config.yaml
n_layer: 10
d_model: 384
n_experts: 8
experts_per_token: 1
d_expert: 256
d_shared_expert: 0
activation: "swiglu"
moe_layers: [0, 1, 2, 3, 4, 5, 6, 7, 8, 9]
router_score: "sigmoid"
normalize_top_k: false
routed_scale: 2.0
balance_loss: 0.000158
balance_bias: true
scale_expert_input: true
init_std_router: 0.0109
lr_router: 0.000683
n_head: 12
n_kv_head: 4
head_dim: 32
vocab_size: 32000
norm: "rmsnorm"
norm_place: "pre"
norm_eps: 1e-06
positions: "rope"
rope_base: 500000.0
rope_fraction: 0.25
qk_norm: false
attn_scale: 0.177
tie_embeddings: false
parallel_block: false
init: "uniform"
init_std_qkv: 0.033
init_std_o: 0.00738
init_std_up: 0.033
init_std_down: 0.00452
optimizer: "soap_variant"
lr: 0.00331
beta1: 0.95
beta2: 0.99
weight_decay: 0.11
lr_head: 0.00696
grad_clip: 2.0
warmup_steps: 200
schedule: "wsd"
decay_fraction: 1.0
decay_shape: "linear"
final_lr_fraction: 0.1
batch_tokens: 65536
seq_len: 1024
doc_mask: true
train_tokens: 343100000
steps: 5236
dataset: "wikipedia_en"
Below are experts of layer 7 (counted from 0) of a mixture-of-experts language model. Rows are named router (the router's row for the expert), gate (a neuron's input weights, with its number), up (a neuron's input weights, with its number) and show model dimensions 144-191. Each number is 50 + 10 x the weight over its row's rms, rounded and kept within 0 to 99.
Before each expert's rows: a language model's description of what the expert responds to; "comes after" lists some tokens at least twice as common just before its tokens as in all text. This comes from a sample of Wikipedia text that the model never trained on. Tokens count by the router's weight.

# expert 2
Description: Articles and determiners. Articles, determiners and prepositions starting a noun phrase in descriptive prose, such as the, a, of, other, several, many.
comes after: " of", " in", " is", " as", " with", " to"
router:56 58 49 42 55 58 42 37 63 54 43 64 39 53 52 58 65 53 44 52 47 61 49 57 57 44 43 55 48 43 48 45 59 54 49 48 67 59 46 47 48 69 40 34 55 47 36 43
gate0:42 51 67 51 33 38 59 57 53 65 58 51 57 51 54 52 38 35 42 52 58 59 44 61 60 56 45 53 58 54 62 55 55 50 48 62 59 54 43 47 46 42 40 62 72 40 66 49
up0:55 53 60 68 50 51 51 35 44 32 47 47 51 42 41 44 32 44 49 55 47 55 33 45 64 43 52 41 43 45 69 55 61 62 58 55 60 46 46 39 52 42 35 40 53 67 43 52
gate1:59 47 52 31 54 55 56 42 50 45 50 77 48 56 54 72 41 43 50 40 44 65 47 72 72 40 43 40 56 43 59 41 52 51 43 55 55 58 39 52 54 52 64 58 47 53 39 52
up1:48 62 57 56 55 41 32 65 62 55 44 44 64 42 45 58 62 75 54 76 44 47 35 48 44 62 63 69 45 56 42 48 46 52 57 56 49 40 59 56 34 39 43 41 41 55 52 74
gate2:51 54 45 49 55 50 50 44 53 56 45 49 48 55 46 42 47 56 46 36 42 48 42 34 43 36 37 49 46 47 45 43 60 44 66 45 45 41 42 32 50 46 59 24 60 59 41 57
up2:41 44 64 50 60 52 32 61 52 33 41 43 64 29 55 30 42 35 59 52 54 44 57 28 71 39 57 46 46 61 60 51 58 53 47 45 38 59 51 63 34 50 51 62 58 51 66 63
gate3:64 64 43 42 21 44 66 38 48 55 52 57 58 51 50 43 38 46 46 38 14 41 45 51 43 52 40 60 40 51 38 42 41 49 56 57 43 50 29 52 48 63 47 40 41 65 34 32
up3:53 46 59 43 47 52 48 74 55 45 46 38 42 47 45 51 46 70 33 75 55 46 52 56 49 57 65 38 52 41 55 68 54 47 58 67 46 48 44 43 58 54 63 57 61 30 45 54
gate4:63 51 63 54 53 44 44 66 40 48 51 67 53 44 62 61 39 55 60 53 42 43 48 54 69 53 55 40 50 68 49 36 63 46 53 36 51 64 47 54 48 65 57 52 49 51 48 54
up4:56 55 59 51 69 40 61 49 40 35 47 62 49 53 53 46 38 57 51 52 50 65 49 31 66 53 46 46 55 34 58 47 50 50 51 54 57 41 56 52 60 39 50 29 56 56 52 35
gate5:42 59 53 47 50 48 58 48 37 71 46 40 21 50 49 48 46 52 84 40 62 38 46 54 42 51 41 41 59 44 54 58 43 60 44 33 55 51 40 45 50 36 48 55 53 59 56 66
up5:58 79 55 38 50 59 45 43 61 43 56 23 50 41 50 65 61 53 62 68 38 38 51 45 49 65 46 34 45 44 50 53 60 39 40 48 64 59 36 37 59 48 65 62 37 36 54 49
gate6:55 50 39 30 46 32 42 60 65 53 62 45 71 45 37 51 50 39 47 56 37 57 52 46 48 68 57 41 49 59 48 64 53 45 30 33 60 56 47 56 62 44 38 54 47 66 55 40
up6:35 68 41 51 43 61 53 62 35 33 48 56 40 52 68 37 47 51 59 42 64 41 38 69 64 72 42 59 50 48 65 56 48 53 52 45 57 46 27 32 32 55 49 30 62 51 50 58
gate7:63 49 35 54 65 62 55 42 65 67 48 45 42 57 57 63 49 46 53 60 42 59 54 52 48 66 62 66 47 50 60 59 50 52 51 46 53 40 49 64 53 62 48 27 48 56 56 41
up7:44 64 53 57 39 39 44 53 57 50 61 38 47 50 54 41 41 61 60 29 55 53 37 39 53 38 29 49 51 49 64 49 53 58 57 54 47 31 46 41 52 41 62 54 50 57 40 51
gate8:21 59 32 29 67 53 51 60 58 47 47 44 39 49 50 65 61 50 67 54 67 61 63 46 62 58 44 44 42 45 43 49 42 63 43 48 36 48 32 56 62 62 54 39 50 37 70 55
up8:43 55 50 37 37 46 49 59 40 41 38 53 59 47 53 56 34 40 29 47 53 37 39 56 60 42 64 53 32 50 56 41 73 47 52 51 60 47 61 39 49 37 46 57 32 39 55 66
gate9:52 52 62 52 46 55 47 37 57 48 40 56 51 56 54 56 52 36 44 50 51 43 45 53 31 47 59 54 59 58 33 59 47 57 49 28 66 36 67 77 62 54 61 48 61 32 38 49
up9:42 70 54 35 67 52 49 46 63 46 38 56 50 57 46 52 54 43 61 56 41 52 45 31 45 55 57 46 52 63 56 43 52 64 65 57 58 30 58 58 53 54 55 41 46 43 37 46
gate10:48 65 46 45 49 58 43 59 63 61 50 44 55 64 43 52 52 44 45 49 58 38 39 57 36 48 45 68 35 42 62 40 51 57 47 48 64 39 71 53 51 52 48 53 35 45 40 62
up10:60 63 60 35 43 39 54 40 45 54 50 53 57 26 54 50 56 39 50 60 47 47 48 69 54 59 54 45 62 48 58 54 40 48 49 50 47 63 56 37 26 62 35 35 59 56 40 61
gate11:44 33 45 49 58 53 44 40 51 57 68 39 53 58 50 60 53 46 49 42 47 49 56 47 49 59 78 56 51 64 55 53 40 41 44 40 47 54 54 43 57 55 58 61 40 70 42 53
up11:42 64 42 52 32 40 64 57 46 28 47 48 48 68 41 73 41 52 53 57 59 48 38 43 45 68 51 56 46 50 56 57 63 50 45 50 55 53 56 61 56 65 59 51 52 37 45 54
gate12:37 50 45 30 62 52 49 39 61 38 19 50 45 45 38 65 62 53 53 67 36 68 58 44 52 54 52 54 49 40 58 54 51 39 25 58 57 59 30 32 42 70 46 71 61 61 51 44
up12:64 45 55 77 52 40 60 54 51 37 66 57 63 66 38 54 61 55 31 36 58 43 43 56 39 54 53 39 59 66 51 28 46 41 65 49 40 47 88 58 45 44 64 55 44 52 48 57
gate13:53 52 61 53 44 59 40 48 61 49 49 64 51 46 56 36 60 35 59 48 39 47 48 57 42 54 46 43 40 42 51 58 43 60 46 58 54 33 43 39 48 40 44 43 54 44 51 46
up13:34 47 62 41 66 59 63 58 53 58 42 55 61 69 45 39 33 54 49 53 53 70 39 38 42 39 65 42 57 45 66 45 63 51 33 58 38 46 46 37 39 45 65 35 56 51 58 51
gate14:56 35 58 32 34 35 52 51 56 45 75 54 60 42 46 59 41 40 52 57 63 40 72 68 70 37 50 48 47 45 64 59 51 66 56 64 50 65 32 48 52 49 50 58 55 37 31 36
up14:34 47 58 51 62 53 56 48 38 50 21 42 48 54 48 54 50 50 45 47 57 65 49 58 32 40 52 57 50 45 44 44 60 55 29 38 55 45 57 54 41 47 51 61 62 47 62 70
gate15:47 46 53 54 51 50 47 57 40 67 52 35 50 52 47 59 47 40 49 50 42 62 42 52 61 60 63 37 41 57 53 46 50 55 53 48 56 59 60 40 53 54 52 43 54 44 55 67
up15:58 35 71 39 49 57 56 22 48 39 35 57 36 62 60 42 38 54 63 43 73 55 44 56 58 45 57 42 56 43 59 49 39 49 27 58 66 61 51 52 56 33 54 62 56 38 46 65
gate16:53 50 43 68 58 57 56 48 53 61 51 63 46 53 59 37 53 54 51 49 30 47 53 47 44 59 50 29 67 64 38 50 62 55 37 65 53 60 43 28 45 55 62 42 44 41 59 45
up16:63 49 65 33 47 53 46 60 41 50 53 39 41 48 56 64 46 47 41 53 50 37 47 61 59 45 44 54 44 34 70 43 37 44 51 58 57 41 70 45 50 51 50 45 37 55 59 43
gate17:57 39 62 38 69 45 59 66 55 56 69 51 43 41 36 59 44 48 57 50 43 57 70 62 57 54 65 38 47 50 45 46 48 45 64 42 51 62 45 36 62 43 56 60 32 48 27 57
up17:48 59 62 52 70 39 60 61 58 40 57 39 56 46 54 70 39 45 37 50 48 38 54 58 53 48 54 44 67 60 50 41 39 49 57 47 58 40 46 46 49 56 57 53 29 59 25 62
gate18:59 69 22 66 60 47 34 46 23 43 37 50 51 42 39 61 54 44 48 46 60 61 57 57 53 52 64 58 50 48 49 52 60 64 55 50 43 53 46 60 56 44 53 38 63 53 54 63
up18:40 51 55 38 63 48 46 64 50 52 27 61 38 46 47 51 41 51 53 41 71 68 57 44 49 45 54 38 39 70 33 48 38 54 56 45 29 52 62 51 53 28 55 35 76 45 55 51
gate19:42 53 36 66 56 45 53 53 50 73 62 51 51 42 50 46 59 52 52 66 55 63 72 55 46 43 57 39 50 22 40 39 50 55 50 61 46 54 41 56 41 48 50 65 68 50 50 32
up19:70 59 38 42 49 68 50 38 58 69 51 49 48 35 73 43 44 52 60 61 50 54 61 55 48 53 54 37 53 39 34 49 51 42 32 65 53 54 51 60 53 55 48 45 45 53 49 63
gate20:54 55 39 72 38 80 48 32 49 52 60 46 43 42 76 46 51 41 50 59 51 49 54 49 46 59 50 40 47 49 44 44 65 52 43 45 41 68 41 62 41 46 53 65 64 47 54 47
up20:41 39 45 39 47 49 61 61 55 49 41 55 39 56 45 54 45 47 56 60 50 51 55 48 54 64 44 50 60 41 59 45 43 46 63 44 51 42 58 36 66 38 55 52 33 59 46 55
gate21:57 59 48 30 33 40 42 52 47 50 50 44 26 41 51 69 59 45 40 48 42 56 43 52 34 47 44 51 50 50 49 61 37 61 50 58 60 57 42 45 44 48 36 52 50 62 54 44
up21:50 64 49 43 34 57 73 39 50 65 54 52 34 40 60 69 40 45 40 50 54 61 53 68 62 45 50 65 44 42 52 60 65 70 50 55 54 67 43 60 55 41 49 57 64 41 49 40
gate22:58 79 35 45 60 67 56 48 36 43 27 46 45 55 63 61 54 41 64 43 42 39 59 38 59 52 38 61 34 55 71 55 53 67 38 47 64 45 54 58 50 34 53 21 40 36 34 46
up22:56 48 29 39 66 48 45 33 41 51 58 47 50 37 48 36 48 35 38 54 82 57 38 60 54 53 38 57 54 56 47 67 55 50 51 51 45 46 43 42 54 57 60 48 56 54 71 58
gate23:60 52 34 55 56 66 52 39 50 63 46 44 43 38 57 52 51 48 52 66 57 44 56 19 42 43 42 65 57 69 48 57 54 57 41 58 45 54 30 67 73 51 50 35 33 58 53 47
up23:33 45 77 50 60 54 42 73 45 32 62 50 53 56 37 56 50 60 64 36 58 54 51 63 60 37 51 37 44 48 30 41 59 40 56 65 38 51 60 53 44 47 49 61 49 40 43 55
gate24:60 56 64 54 40 28 58 49 41 45 26 41 44 52 63 57 65 49 43 49 61 43 31 56 50 45 38 67 55 64 59 51 30 44 50 55 48 46 46 66 46 59 61 42 49 40 52 38
up24:43 54 36 56 56 49 33 50 60 50 36 53 44 57 50 48 63 66 51 60 26 56 47 56 51 42 40 59 48 67 42 51 46 56 50 58 43 51 41 31 42 44 43 31 46 47 54 64
gate25:73 47 59 33 41 38 63 65 56 64 73 30 51 33 68 53 56 76 49 61 43 59 61 52 47 48 58 36 55 48 48 71 48 58 36 47 34 56 53 61 46 41 46 48 38 48 61 32
up25:36 44 42 45 65 36 53 56 42 66 54 38 54 50 57 32 68 71 65 41 47 66 75 50 55 47 43 41 61 56 32 75 46 56 48 38 40 37 39 37 44 51 54 59 30 65 38 41
gate26:35 41 49 56 52 46 53 65 68 52 42 62 50 55 74 66 60 47 40 49 45 49 46 69 58 53 49 45 54 53 70 54 36 43 41 55 44 44 38 42 31 66 33 40 53 68 40 60
up26:41 54 62 43 53 65 32 55 48 50 65 39 55 41 62 70 48 63 50 42 64 39 56 60 42 58 54 63 42 57 37 39 67 50 50 53 58 34 58 60 64 57 51 42 41 51 48 42
gate27:45 41 47 48 40 61 36 47 33 36 45 47 46 43 59 57 54 58 37 45 29 43 62 51 52 34 46 29 39 58 58 45 29 79 37 49 53 50 63 49 58 42 36 53 54 34 44 58
up27:43 41 36 46 51 42 52 41 51 34 70 53 40 71 35 43 46 53 47 34 46 55 56 54 52 61 49 59 36 60 37 49 53 46 59 56 36 37 53 32 44 44 49 40 45 50 59 43
gate28:39 65 54 65 57 47 49 45 42 32 50 33 46 42 46 45 59 43 57 58 43 39 59 57 57 41 53 41 28 52 52 54 52 47 55 55 30 81 51 34 45 63 41 34 58 52 57 43
up28:46 59 51 59 59 39 59 49 46 58 45 60 53 43 57 44 46 44 50 63 44 45 42 50 61 50 56 41 45 51 57 41 50 45 61 51 49 74 54 51 51 54 49 44 70 52 48 63
gate29:60 44 70 55 59 44 52 56 48 65 40 39 45 31 59 48 49 53 46 34 48 37 34 49 55 39 33 59 61 47 57 37 43 46 57 54 36 44 69 46 51 49 25 52 56 40 62 63
up29:45 39 44 56 40 49 62 48 58 57 57 44 39 35 37 49 57 54 51 44 69 53 54 44 45 50 53 43 40 44 59 66 61 37 37 50 59 44 53 48 62 39 39 56 64 54 52 61
gate30:49 36 63 50 53 45 42 50 49 50 64 32 72 48 66 60 55 48 29 53 33 56 41 49 53 48 63 58 57 32 36 66 63 46 60 40 39 49 55 67 34 65 57 61 68 68 28 55
up30:57 24 53 40 46 42 37 48 27 54 50 52 55 61 53 33 63 57 36 57 48 48 50 53 48 45 51 51 53 56 45 65 40 42 39 49 58 48 34 62 39 57 68 40 57 56 52 54